config.toml
n_layer = 12
d_model = 192
n_experts = 128
experts_per_token = 6
d_expert = 32
d_shared_expert = 64
activation = "squared_relu"
moe_layers = [3, 4, 5, 6, 7, 8, 9, 10, 11]
router_score = "softmax"
normalize_top_k = true
routed_scale = 2.5
balance_loss = 0.00245
balance_bias = false
router_z_loss = 0.0001
n_groups = 8
groups_per_token = 4
shared_expert_gate = true
init_std_router = 0.0128
lr_router = 0.000321
vocab_size = 14109
norm = "rmsnorm"
norm_eps = 1e-06
tie_embeddings = "early"
optimizer = "adam_hyperball"
lr = 0.00792
beta1 = 0.9
batch_tokens = [65536, 131072, 196608]
seq_len = 256
train_tokens = 393300000
steps = 3151
dataset = "wikipedia_en"
Below are experts of layer 3 (counted from 0) of a mixture-of-experts language model. Rows are named router (the router's row for the expert), up (a neuron's input weights, with its number) and show model dimensions 96-143. Each number is 50 + 15 x the weight over its row's rms, rounded and kept within 0 to 99.
Before each expert's rows: a language model's description of what the expert responds to. This comes from a sample of Wikipedia text that the model never trained on.

# expert 57
Sentence and clause ends. Periods, semicolons and commas ending clauses or sentences, and conjunctions like but, while, because, also table pipes.
router:39 37 50 26 49 46 50 50 45 49 63 58 71 47 53 27 29 39 22 39 51 62 75 57 51 49 53 39 73 25 30 85 23 47 57 51 51 35 41 26 42 46 20 52 38 47 41 64
up0:47 40 60 34 19 59 59 59 60 72 29 55 55 51 40 36 51 43 59 71 51 28 51 48 39 49 59 52 52 67 71 59 41 59 50 51 58 36 30 61 55 37 63 84 32 74 48 63
up1:57 44 38 56 65 53 39 24 69 27 61 38 39 59 57 40 54 41 30 51 62 55 58 68 74 57 41 36 67 59 46 64 65 52 71 66 71 69 46 20 55 43 35 51 82 62 65 40
up2:73 58 50 28 61 78 65 08 54 53 25 44 53 59 58 28 64 66 31 57 59 57 52 53 52 60 46 23 53 25 63 55 27 38 52 53 54 46 60 47 62 46 32 65 65 52 75 50
up3:59 51 25 51 57 41 42 64 15 68 39 61 24 70 61 22 61 32 54 39 46 43 51 66 75 42 58 69 38 61 67 17 36 28 43 83 43 63 46 23 52 75 53 64 56 72 35 50
up4:49 20 66 54 66 39 54 23 53 13 33 56 51 43 45 64 28 42 57 26 47 46 36 47 30 24 74 78 79 36 27 46 52 50 67 65 63 46 42 52 60 33 59 36 52 39 31 54
up5:33 22 50 17 47 78 54 29 72 33 74 59 37 57 33 36 42 56 24 59 63 72 59 41 51 77 43 63 63 48 41 48 22 67 62 71 61 54 39 51 75 57 53 81 57 63 25 42
up6:41 49 39 32 38 67 73 50 86 39 76 57 49 39 38 50 36 81 16 58 67 46 64 44 47 42 44 46 45 49 50 56 56 59 41 38 55 43 43 51 54 26 29 58 54 38 43 62
up7:48 71 76 59 70 31 45 47 38 61 67 43 46 50 41 38 32 94 60 24 61 64 36 57 58 41 51 55 42 47 73 70 47 54 33 54 36 57 68 37 28 19 71 18 44 64 60 41
up8:44 53 52 43 48 69 47 63 63 59 51 66 47 39 62 49 60 38 18 63 62 55 49 35 70 48 56 57 61 43 42 67 30 47 53 71 41 32 23 45 32 56 38 58 31 47 66 60
up9:38 54 48 60 74 59 56 32 56 34 46 71 37 35 51 36 42 42 55 43 46 58 42 39 51 46 59 47 67 59 54 36 27 64 56 56 62 84 48 47 58 53 30 47 37 76 11 47
up10:59 62 65 38 63 45 65 61 72 33 63 62 48 32 60 49 47 47 52 61 42 69 43 27 51 53 54 57 64 30 56 42 36 56 38 45 60 52 36 63 37 62 29 55 39 44 52 34
up11:40 47 45 18 53 36 56 54 53 50 45 76 78 22 47 54 48 41 39 36 37 51 59 51 62 66 53 24 51 70 51 48 27 39 62 37 48 51 42 11 67 39 38 51 48 34 41 55
up12:41 48 40 29 72 53 37 56 47 32 24 44 54 60 46 62 46 30 71 62 57 47 40 46 43 73 62 49 56 92 37 36 57 45 39 61 39 44 46 38 51 43 66 46 58 45 54 64
up13:42 52 52 58 53 81 24 47 40 62 57 33 14 67 56 47 34 59 44 63 83 34 59 64 47 56 80 58 35 43 40 48 28 59 38 60 40 59 52 51 79 53 34 75 63 50 49 59
up14:47 28 54 75 62 53 63 53 57 61 66 55 41 57 54 27 53 38 47 32 71 35 53 32 51 54 46 54 44 55 50 59 39 66 39 43 40 31 42 75 73 32 57 69 36 50 73 42
up15:50 36 41 39 19 58 49 58 42 56 53 61 58 52 57 56 56 47 59 40 58 40 61 58 51 58 71 54 98 52 50 53 70 47 47 72 62 76 37 23 62 57 28 49 53 31 61 32
up16:44 55 56 65 63 51 66 51 78 54 56 57 69 36 48 13 57 46 64 47 51 60 59 42 50 46 44 42 49 46 49 47 09 46 66 35 68 50 34 63 33 46 31 79 59 53 40 56
up17:47 29 41 52 61 50 70 59 25 49 56 34 48 53 65 40 71 61 60 27 29 49 62 47 41 45 40 40 38 25 66 12 80 47 67 45 59 66 53 41 59 99 57 63 32 43 45 35
up18:42 69 51 32 65 66 43 55 72 21 47 32 61 39 63 50 51 37 44 70 63 72 65 72 55 30 35 72 77 42 40 40 15 37 54 59 56 34 31 59 32 26 25 32 50 32 46 69
up19:40 36 44 59 54 64 59 57 52 72 46 73 76 67 67 51 27 36 36 45 46 52 54 37 34 52 55 35 41 57 61 42 35 50 69 55 62 42 50 62 56 50 44 46 24 73 29 40
up20:58 45 50 46 61 62 32 56 82 42 75 50 32 37 51 46 46 62 55 27 60 28 63 65 49 40 40 67 35 60 44 71 35 44 58 65 52 14 53 79 61 58 24 69 57 38 57 47
up21:41 15 47 49 56 57 43 21 67 30 43 51 52 59 51 72 49 11 38 43 33 84 73 48 49 55 34 53 63 32 17 36 27 07 60 58 51 38 61 44 60 33 29 57 48 24 55 34
up22:51 83 84 35 56 31 49 39 33 28 73 44 50 35 41 53 46 50 74 57 71 40 55 37 51 53 52 55 33 33 51 54 45 57 14 46 24 47 61 62 39 57 41 88 63 39 73 64
up23:50 22 50 59 32 34 61 51 23 24 45 55 58 48 67 31 40 59 44 36 21 68 80 24 25 35 57 38 10 50 63 69 54 37 36 26 41 71 41 48 56 48 51 35 29 57 58 69
up24:55 41 57 37 51 52 36 62 49 56 41 58 78 69 41 40 50 60 21 35 49 50 66 66 51 42 57 69 58 31 30 66 46 39 66 20 60 37 45 59 35 45 40 43 38 54 42 51
up25:39 32 55 74 60 39 66 00 37 50 32 54 54 36 65 24 47 51 47 40 56 46 26 48 38 43 78 47 61 75 37 31 36 59 49 52 63 33 28 40 37 56 33 35 57 99 30 69
up26:40 55 55 27 59 50 71 60 63 44 53 57 57 48 42 63 34 40 51 57 76 34 71 45 44 42 68 53 79 56 66 46 60 56 46 23 54 72 34 38 63 44 48 49 28 54 56 43
up27:34 17 52 52 59 61 40 13 46 30 42 63 67 56 46 38 56 51 34 66 40 62 60 48 47 50 65 36 50 53 40 65 66 45 75 60 72 43 42 40 55 45 35 52 37 64 15 69
up28:45 44 46 53 42 47 38 61 26 39 42 49 37 72 43 70 36 26 15 62 48 52 62 71 63 67 23 40 61 77 58 62 42 48 44 41 46 75 42 72 58 17 41 50 67 49 52 48
up29:35 48 47 42 57 30 46 41 56 36 14 53 61 29 45 26 38 27 35 51 14 60 43 26 48 44 82 39 58 29 10 53 36 20 74 75 52 65 32 12 43 43 59 47 52 46 42 42
up30:66 34 52 36 47 54 45 87 20 60 65 51 62 42 66 66 54 69 57 25 32 59 67 50 55 55 74 68 62 37 27 60 37 53 56 30 35 26 65 35 59 45 76 55 43 60 45 29
up31:63 42 57 21 38 44 39 69 57 76 99 52 56 76 65 52 60 47 29 46 61 57 69 55 30 99 59 39 57 64 30 43 41 21 48 56 47 29 47 39 50 54 46 53 69 44 41 39

# expert 39
Table and list separators. Pipe cells in tables, mostly after numbers, plus dashes and semicolons separating items, such as track lengths or name–role pairs.
router:66 16 50 44 43 56 58 37 55 47 59 59 44 46 46 44 49 28 39 54 52 56 60 89 46 61 35 24 66 43 44 64 34 57 32 71 51 33 56 31 41 55 22 54 56 50 45 51
up0:50 45 42 49 63 56 73 62 47 30 79 61 34 34 15 52 56 24 42 44 70 61 44 62 51 51 52 68 62 42 36 42 42 64 40 46 58 56 58 67 66 43 66 47 66 45 44 26
up1:25 01 51 82 62 41 55 16 64 47 68 52 28 35 71 25 57 32 62 62 51 49 37 32 42 39 54 30 48 38 28 54 41 46 34 60 58 47 48 40 59 53 60 88 46 55 48 39
up2:49 60 55 65 46 38 36 42 22 46 54 44 48 70 49 28 54 70 19 62 64 40 56 47 54 46 56 23 71 59 43 27 21 58 45 66 50 66 48 61 47 41 45 38 39 84 64 57
up3:68 53 56 64 51 68 62 42 53 55 35 30 46 53 65 49 69 42 34 29 48 61 54 41 46 63 32 47 53 50 71 24 73 57 63 41 43 42 42 44 13 40 40 51 44 54 82 23
up4:24 57 29 55 48 48 51 45 69 49 40 46 28 50 53 35 51 34 52 43 84 36 63 30 59 56 36 43 46 10 65 39 22 64 67 38 40 34 71 62 76 52 47 48 34 31 75 37
up5:59 43 41 41 48 70 60 67 43 60 73 42 47 59 61 43 61 26 26 45 62 76 62 68 61 61 26 33 56 47 45 34 59 31 61 38 53 37 52 65 18 20 36 64 51 52 37 37
up6:70 42 49 61 43 37 73 67 36 59 75 50 92 49 69 42 44 62 71 57 19 36 37 53 41 83 87 45 51 52 82 64 31 51 58 66 69 32 50 20 67 66 44 46 58 38 58 54
up7:38 31 41 52 75 63 28 54 66 37 61 39 49 53 44 32 42 60 37 52 72 66 49 46 50 45 48 63 53 40 60 57 55 48 60 52 54 54 51 53 74 59 30 59 62 25 52 31
up8:57 45 58 67 51 61 45 72 47 52 58 99 22 58 53 35 67 51 55 53 52 48 59 60 54 52 47 53 51 38 56 47 50 40 65 37 35 48 63 34 34 54 16 72 49 46 68 49
up9:42 46 53 43 46 51 49 48 34 43 58 45 51 49 39 42 23 36 50 09 46 65 72 45 51 29 53 46 49 57 51 50 76 19 72 60 44 18 48 57 58 74 29 59 57 38 63 24
up10:55 71 48 58 43 39 37 41 67 43 32 23 32 68 47 90 53 45 57 67 36 40 47 37 57 59 55 18 61 58 54 76 29 54 34 67 61 39 51 20 40 81 42 41 45 35 40 34
up11:73 52 37 75 59 48 50 46 37 57 19 35 49 43 56 70 10 55 36 40 31 53 37 56 55 55 46 57 69 36 47 36 33 29 33 79 49 48 81 59 45 25 29 25 42 59 64 68
up12:60 39 49 60 65 37 52 17 32 55 43 41 44 14 34 68 38 26 61 76 37 51 45 38 52 45 50 41 76 49 53 20 47 71 22 56 65 33 36 50 36 55 30 31 52 49 51 56
up13:72 52 34 45 34 72 61 55 54 59 40 37 47 71 32 64 35 66 32 41 68 62 37 60 51 88 42 47 27 27 66 62 60 35 12 32 39 64 59 69 43 50 60 50 37 54 54 36
up14:33 27 46 36 82 44 51 53 48 56 51 25 40 50 44 31 77 37 47 54 43 83 52 65 49 19 45 40 37 57 31 64 31 53 49 42 64 36 45 66 70 70 59 59 30 80 28 82
up15:63 37 44 78 69 62 64 37 50 78 36 48 29 61 66 66 51 49 64 42 50 26 39 36 44 38 65 40 39 50 69 26 76 24 65 38 59 75 48 50 56 54 42 68 64 41 50 50
up16:77 54 45 44 32 52 29 60 49 65 50 44 49 53 17 61 37 78 64 42 55 43 47 69 59 58 31 46 70 66 37 62 56 22 28 31 50 46 39 62 60 46 45 56 51 49 61 41
up17:32 55 60 30 59 49 30 49 51 41 32 55 60 12 59 48 49 41 23 54 59 68 51 53 38 27 64 55 46 73 65 72 35 41 49 69 61 44 28 41 63 32 28 62 71 47 66 60
up18:36 49 53 61 67 38 47 05 48 30 59 57 41 41 50 46 32 32 58 23 74 29 75 27 48 31 41 24 35 46 57 53 34 60 51 56 28 27 50 49 68 61 49 47 28 48 40 71
up19:49 62 56 37 68 36 42 40 54 54 69 39 74 44 64 45 51 27 86 64 50 54 45 64 49 65 74 40 51 40 66 41 36 49 56 63 49 21 46 49 42 81 81 32 55 39 44 38
up20:69 57 64 45 47 50 60 63 58 33 53 75 61 47 68 79 47 46 22 49 45 31 36 48 69 78 37 49 62 36 59 71 85 62 37 57 47 33 47 40 11 47 33 51 65 55 68 31
up21:39 73 45 41 49 65 62 59 29 39 31 40 69 63 49 39 71 32 68 84 64 56 40 28 30 56 43 43 30 47 60 31 30 42 22 30 62 73 31 60 53 49 19 44 58 67 38 64
up22:56 29 44 58 07 53 41 45 25 36 40 48 43 38 50 50 52 40 44 50 50 34 46 80 51 37 43 54 26 35 51 74 40 39 39 50 48 44 71 67 33 40 99 51 42 70 24 32
up23:63 47 63 67 30 45 46 27 54 60 25 65 40 48 40 66 34 63 39 72 66 52 50 38 52 37 57 59 66 75 53 29 66 75 49 55 61 46 71 48 37 22 57 77 14 46 66 68
up24:15 66 54 60 77 54 56 56 23 49 61 64 59 46 54 28 65 33 49 68 50 50 36 50 42 49 56 24 34 51 79 87 51 65 38 65 59 55 43 45 56 52 51 27 38 53 57 53
up25:48 43 67 59 54 55 50 40 72 55 48 56 42 60 42 45 34 28 55 33 56 40 54 35 53 49 54 42 81 54 54 48 25 55 47 63 51 35 61 35 42 31 59 50 43 75 27 71
up26:54 27 45 48 53 46 62 23 35 76 65 71 35 33 34 49 48 30 80 67 49 51 53 54 36 45 46 36 47 62 57 72 33 54 16 67 58 55 61 47 50 71 62 46 77 54 55 48
up27:54 45 48 42 59 69 23 49 31 73 34 51 56 75 56 13 70 49 41 52 56 46 46 42 40 25 71 45 52 49 53 59 27 45 65 50 66 16 45 36 50 19 20 58 44 28 74 84
up28:45 83 53 41 73 74 36 55 73 52 51 39 27 61 47 29 51 48 55 46 64 64 55 45 43 66 71 32 60 24 49 62 71 52 40 60 67 63 26 47 68 56 25 23 77 37 50 08
up29:59 58 41 26 38 55 58 46 45 54 54 36 75 63 48 45 53 39 43 60 32 34 45 49 43 69 78 59 73 65 41 38 21 62 53 58 57 61 36 14 48 47 28 44 59 41 33 69
up30:43 61 53 58 57 77 24 65 62 52 29 45 77 84 62 37 72 26 53 40 42 70 66 65 51 48 53 50 32 55 73 41 43 75 63 35 57 33 34 51 63 26 42 28 44 38 70 55
up31:55 59 58 52 44 57 25 31 50 63 57 40 30 83 69 16 56 14 52 55 58 50 37 45 90 60 57 33 54 24 56 25 34 41 63 68 57 65 49 41 40 69 30 66 58 52 28 43

# expert 7
Full calendar dates. Month names and the final digits of years inside full dates, such as December 15, 2008, 23 July 2003, 17 June.
router:66 51 69 23 71 62 47 27 43 56 78 83 58 19 47 50 40 42 40 25 58 64 53 53 51 58 39 38 70 59 23 43 34 42 35 67 53 53 46 38 30 49 32 60 59 44 25 54
up0:71 12 73 35 51 61 38 58 46 16 54 60 53 42 52 48 60 52 55 39 34 62 73 54 34 43 33 73 45 76 21 46 43 49 57 53 42 39 45 65 56 43 46 75 41 48 50 49
up1:67 14 54 48 43 99 54 49 42 27 51 43 20 51 35 53 36 24 56 37 71 50 66 50 54 52 72 61 52 70 30 64 50 30 39 51 53 54 40 64 62 44 47 70 78 50 78 30
up2:33 32 49 62 57 53 50 81 65 45 48 34 52 45 32 60 61 69 38 52 72 40 53 56 40 86 49 38 61 59 36 56 66 33 37 42 50 21 26 63 62 52 42 22 52 51 57 44
up3:48 50 39 55 29 78 53 63 42 92 45 70 30 30 46 50 42 49 59 32 59 59 44 40 46 49 50 54 43 79 62 42 33 47 30 65 56 35 37 45 35 39 33 33 22 45 53 51
up4:85 36 39 58 39 50 53 69 56 29 42 33 51 47 73 56 42 85 67 61 45 62 58 44 66 44 50 37 47 53 41 55 45 28 35 76 58 67 45 53 53 45 52 52 37 61 71 40
up5:51 61 41 44 22 54 37 44 37 76 37 44 27 62 55 68 36 43 47 55 38 70 38 48 62 54 40 31 47 44 55 33 54 62 43 52 50 54 46 17 20 62 21 41 53 49 52 46
up6:58 22 72 37 69 47 31 52 53 43 58 73 23 40 44 64 53 45 43 48 40 83 58 43 71 52 25 41 53 50 67 46 60 61 41 67 61 68 67 53 31 38 31 61 29 33 44 29
up7:71 48 81 58 46 45 44 58 33 54 44 73 51 46 32 44 60 37 27 69 61 53 64 39 72 67 68 15 43 51 64 58 57 36 44 49 60 48 89 55 26 59 24 57 46 71 27 21
up8:43 67 76 06 36 60 61 45 49 42 57 71 60 48 30 22 41 57 55 19 49 64 49 40 47 46 33 60 41 71 43 35 56 42 64 43 36 39 61 54 46 78 64 57 85 55 33 46
up9:72 47 36 41 17 75 39 57 35 36 55 79 67 37 68 48 46 54 56 30 62 67 58 53 77 35 38 41 34 36 30 41 49 66 61 59 48 44 60 49 39 67 27 55 41 53 32 40
up10:35 46 33 55 35 69 38 15 42 63 58 73 59 55 60 33 51 38 57 67 50 55 64 45 31 25 18 66 40 35 55 45 47 43 50 55 44 42 54 23 24 71 39 37 39 64 34 37
up11:27 28 53 49 30 59 43 24 38 69 56 54 50 84 16 60 50 35 34 62 37 22 50 53 52 40 84 83 30 51 65 39 48 29 64 37 38 42 45 64 83 48 74 33 81 37 48 44
up12:76 34 46 54 26 35 61 37 54 45 25 82 29 40 34 61 34 60 25 63 28 48 29 50 52 59 58 51 65 62 78 57 39 52 38 66 64 61 59 65 65 47 26 36 29 73 69 94
up13:48 44 47 40 77 62 69 32 27 47 51 34 53 57 67 61 56 54 44 64 60 74 60 28 43 82 28 49 44 68 33 57 47 56 30 33 41 42 35 74 52 28 61 60 68 59 66 52
up14:70 72 54 58 60 37 55 16 68 38 60 67 63 39 39 39 58 56 68 36 61 50 44 53 32 44 21 32 31 46 30 40 55 79 47 42 48 46 76 45 41 46 27 35 28 43 26 49
up15:23 29 38 56 25 33 22 36 57 66 73 78 67 39 48 55 56 62 25 54 47 46 64 66 50 41 68 60 33 44 40 45 37 07 67 53 43 12 47 24 60 57 48 54 30 38 35 77
up16:59 58 39 29 65 70 50 38 63 48 52 71 45 32 67 55 35 31 52 28 48 41 35 38 42 46 72 44 82 42 39 53 40 51 51 76 55 33 48 72 61 72 36 89 47 59 43 67
up17:43 45 57 71 74 76 53 35 77 27 41 55 44 45 73 58 55 29 29 39 36 66 47 41 40 37 63 29 56 49 26 53 56 50 46 69 63 43 49 57 57 78 44 54 50 50 58 44
up18:43 50 42 48 48 42 60 46 41 43 59 57 40 86 19 26 23 63 46 54 59 33 35 45 43 69 44 45 46 58 46 73 55 64 23 19 41 53 57 59 41 67 34 65 53 58 23 52
up19:58 48 69 40 59 23 29 53 59 44 57 69 58 30 60 53 56 49 52 37 27 68 74 44 42 56 54 52 52 66 27 44 65 31 73 64 52 16 80 46 30 50 35 31 54 40 47 32
up20:40 36 49 49 49 45 67 29 42 65 53 60 36 53 37 53 49 48 40 36 57 53 59 51 72 43 48 34 68 47 47 50 69 55 40 34 49 45 58 64 54 69 80 57 66 61 57 44
up21:50 75 41 25 59 36 49 42 61 57 57 68 49 16 33 61 54 49 54 27 64 56 56 28 56 56 51 46 41 55 41 26 42 46 30 87 48 38 40 31 19 57 07 54 31 34 25 53
up22:80 52 58 58 42 66 69 46 50 51 54 24 45 36 76 52 46 73 62 70 45 54 84 53 56 52 76 65 45 57 36 57 66 26 42 60 51 50 51 50 70 62 26 53 63 47 66 44
up23:30 38 31 64 76 54 82 39 51 63 54 89 40 31 63 54 46 41 39 34 69 67 66 37 39 35 42 35 43 54 94 39 51 05 67 46 49 58 44 55 58 61 67 46 62 44 34 57
up24:54 38 79 44 75 47 61 63 41 50 49 58 35 32 49 59 56 47 60 53 54 61 78 41 58 37 42 32 76 60 53 28 62 54 46 51 67 74 44 48 68 44 44 52 74 35 35 29
up25:66 28 58 59 56 46 53 31 62 85 61 00 35 40 40 55 56 72 46 52 71 42 73 43 51 46 52 18 53 27 50 38 49 48 42 54 61 68 47 57 77 33 43 43 45 60 42 35
up26:71 61 15 61 51 45 43 73 54 48 58 29 37 10 51 43 68 71 59 42 61 39 76 22 38 49 81 63 38 53 33 47 39 46 43 44 31 41 36 74 20 47 67 36 48 63 45 17
up27:65 58 54 64 60 52 51 46 42 62 42 26 76 65 45 47 73 48 55 48 59 59 75 38 58 55 29 52 51 51 79 51 53 51 42 54 50 35 28 56 45 15 14 54 58 71 40 47
up28:60 61 43 28 56 63 49 51 36 55 63 33 63 73 36 58 49 60 52 70 52 52 60 34 42 41 60 64 80 27 47 51 50 71 28 40 14 62 90 58 46 18 66 89 69 63 63 43
up29:54 37 43 36 67 44 53 28 45 30 86 22 80 67 55 46 29 45 39 40 32 47 60 51 34 30 73 81 78 54 30 56 46 24 44 58 45 46 19 67 71 58 20 28 65 77 29 40
up30:50 61 81 31 71 52 64 24 73 41 50 61 35 40 70 55 73 58 59 27 47 48 53 28 51 47 60 44 61 26 57 51 48 65 59 99 51 63 74 64 58 30 78 65 74 72 63 49
up31:52 65 52 40 47 43 49 39 47 48 59 47 60 42 50 53 68 82 11 53 73 67 54 37 54 49 53 72 46 63 35 36 44 14 60 80 50 51 37 37 57 71 56 71 41 28 40 25

# expert 45
Units and stat slashes. Measurement units after numbers, such as km, ft, kg, and coordinate primes, plus slashes in footballer apps/goals career lines.
router:58 33 72 33 39 62 58 47 36 44 44 52 47 53 39 60 26 31 47 57 63 61 65 62 43 57 58 44 46 51 52 61 47 49 30 56 32 29 46 36 32 44 43 79 45 60 18 53
up0:76 45 30 49 68 68 36 77 43 43 31 57 67 43 52 50 31 37 59 53 54 41 63 53 44 37 57 53 37 52 53 69 62 56 69 66 70 46 53 54 44 39 54 61 51 47 44 62
up1:53 41 57 82 63 51 25 70 57 40 58 86 60 61 78 56 47 31 55 52 39 40 31 51 27 35 65 59 58 70 46 59 33 53 38 40 53 32 29 27 79 58 58 69 62 38 44 45
up2:46 39 67 32 64 51 49 25 23 58 61 74 51 31 60 57 52 54 59 63 46 31 61 65 52 43 52 63 48 61 55 73 19 83 39 50 32 67 49 49 21 46 78 76 58 33 23 54
up3:54 48 47 63 83 64 58 50 52 25 50 56 44 36 57 39 69 50 23 67 35 62 76 31 45 50 60 51 40 71 66 33 37 55 20 53 81 60 62 62 14 31 39 35 21 51 38 39
up4:67 51 57 42 22 55 32 35 24 66 42 75 29 60 35 73 29 33 52 35 75 35 36 37 35 51 85 57 28 43 49 81 22 49 49 34 42 28 47 57 32 27 51 70 68 77 35 53
up5:68 35 50 27 90 34 49 66 41 38 44 38 13 49 58 79 68 35 42 48 58 81 51 77 40 69 32 60 48 58 33 40 56 58 40 64 23 58 39 56 44 62 52 58 49 35 05 35
up6:52 39 51 29 61 46 65 59 19 67 29 48 39 53 36 53 48 33 58 35 86 40 60 65 57 76 38 36 42 36 56 61 66 79 35 50 48 51 57 44 34 31 45 35 60 58 40 75
up7:51 41 64 55 64 50 57 24 71 44 49 50 48 43 50 41 58 56 47 56 30 66 25 40 48 55 75 51 44 65 71 12 64 41 44 60 59 78 48 56 62 48 34 67 52 40 70 30
up8:54 43 60 53 49 53 49 66 56 28 37 40 55 47 34 42 39 41 49 54 45 40 47 41 78 72 52 24 31 55 45 61 69 79 31 44 45 32 75 55 37 46 40 75 17 70 34 43
up9:78 31 33 45 28 68 30 53 50 28 40 70 47 68 63 42 29 34 38 45 40 37 05 64 37 67 55 43 40 61 30 58 46 47 67 40 39 43 78 37 69 36 23 37 29 54 54 82
up10:60 44 45 63 40 40 56 50 64 40 36 35 51 60 25 60 51 47 40 69 42 37 54 58 81 54 49 54 47 27 62 36 47 40 69 36 22 39 72 25 61 40 65 59 45 56 41 75
up11:54 64 64 42 61 24 45 37 52 83 42 49 38 66 54 51 42 63 61 75 54 25 80 49 39 62 59 53 43 59 65 69 62 44 52 34 36 35 62 41 44 60 50 72 60 25 36 74
up12:58 26 64 41 66 68 41 64 46 30 58 84 43 30 41 54 58 52 53 48 59 54 49 76 52 40 44 64 69 59 35 53 26 38 64 72 86 47 24 59 33 40 40 59 56 38 14 43
up13:49 63 75 39 42 35 40 40 29 60 51 51 67 44 75 45 44 68 51 57 62 55 44 44 57 42 66 59 40 31 65 44 51 39 55 66 14 32 47 09 44 59 56 46 59 65 29 44
up14:51 38 32 67 21 88 35 58 20 52 42 53 52 48 66 59 54 56 61 42 69 48 52 78 56 49 77 49 38 56 41 44 73 67 52 27 55 33 63 57 36 58 66 52 38 69 20 56
up15:37 57 61 85 32 30 75 49 20 64 40 35 51 70 43 54 27 45 54 29 58 47 54 51 46 63 54 10 35 46 61 44 62 31 50 34 24 41 43 42 55 74 12 50 26 55 34 66
up16:47 59 40 10 69 48 46 50 43 23 47 54 38 16 34 57 52 52 48 54 57 49 68 32 63 66 53 23 59 60 44 60 41 46 39 57 41 38 43 44 21 69 20 44 50 66 45 21
up17:86 56 55 58 82 46 73 56 38 51 35 79 25 62 69 48 47 26 62 63 69 43 62 42 38 24 74 68 31 28 42 36 32 39 30 61 54 36 27 25 45 28 47 75 67 42 58 53
up18:36 48 34 70 40 80 47 82 69 34 63 32 56 46 42 47 44 36 55 52 40 61 39 74 71 32 77 70 44 59 54 64 36 48 50 72 56 39 39 62 65 45 66 60 62 72 45 33
up19:55 69 63 68 63 56 45 54 52 67 33 53 46 54 51 69 33 14 55 33 42 75 38 39 82 49 64 38 43 28 72 46 76 38 28 43 51 12 49 61 62 68 57 35 59 67 62 39
up20:40 29 60 53 43 60 58 67 42 54 66 36 77 60 56 32 55 54 44 65 58 54 47 50 36 21 55 80 44 50 46 19 53 34 25 60 50 26 21 54 30 58 54 49 14 45 33 51
up21:30 50 53 28 20 74 45 48 34 44 68 47 46 24 24 67 53 57 40 59 62 71 72 71 37 82 69 89 55 25 57 64 53 60 29 64 45 45 37 53 37 37 62 52 38 43 25 57
up22:51 47 65 53 30 42 63 58 30 16 57 48 58 36 62 66 23 34 40 46 55 66 59 57 59 36 57 32 29 50 58 46 24 62 41 62 32 04 51 49 15 49 42 81 50 73 51 76
up23:44 38 39 47 35 77 24 64 58 32 37 47 40 73 42 42 51 51 54 38 54 51 29 70 68 57 55 69 36 46 70 59 54 29 63 42 35 40 33 35 30 53 49 51 48 55 20 46
up24:49 45 65 62 29 28 43 55 33 53 49 40 36 56 35 52 58 39 64 35 68 39 61 54 43 65 54 44 73 32 29 60 56 18 45 40 51 61 57 54 28 39 40 37 34 14 73 45
up25:51 56 92 59 36 64 41 47 35 48 36 43 27 59 43 59 20 29 61 35 57 54 27 53 43 70 41 54 34 42 57 77 38 54 40 34 58 58 51 64 57 49 43 64 28 40 43 60
up26:42 51 72 45 26 37 78 32 38 30 37 67 38 76 55 70 26 35 65 58 63 31 38 40 65 54 62 55 36 63 53 43 48 84 50 36 38 55 52 38 28 38 55 59 59 76 46 42
up27:83 47 40 55 40 60 69 27 53 47 34 49 55 33 34 51 39 41 44 77 53 28 47 64 41 63 49 68 49 76 54 27 01 73 44 47 59 29 42 59 74 40 62 40 88 39 60 46
up28:49 66 51 40 50 47 61 57 39 73 45 42 62 60 50 26 25 51 53 56 53 43 46 37 48 39 48 47 50 54 57 77 49 26 50 66 38 36 27 37 66 60 36 68 55 54 35 33
up29:38 17 52 44 52 44 51 50 34 11 58 35 54 52 60 41 41 29 39 59 49 50 57 40 36 41 31 36 48 53 35 32 53 71 43 59 71 26 34 49 49 52 61 65 50 49 54 14
up30:74 53 61 58 72 76 44 48 56 59 61 35 38 45 53 72 42 23 05 54 79 72 83 55 62 46 55 65 53 51 44 57 69 71 73 35 56 50 44 54 53 71 28 64 51 46 34 45
up31:52 44 68 16 23 74 50 75 42 72 49 39 55 55 40 47 35 41 66 64 55 51 58 49 54 50 29 57 45 60 69 49 62 44 57 79 69 37 31 50 74 46 49 67 45 60 22 39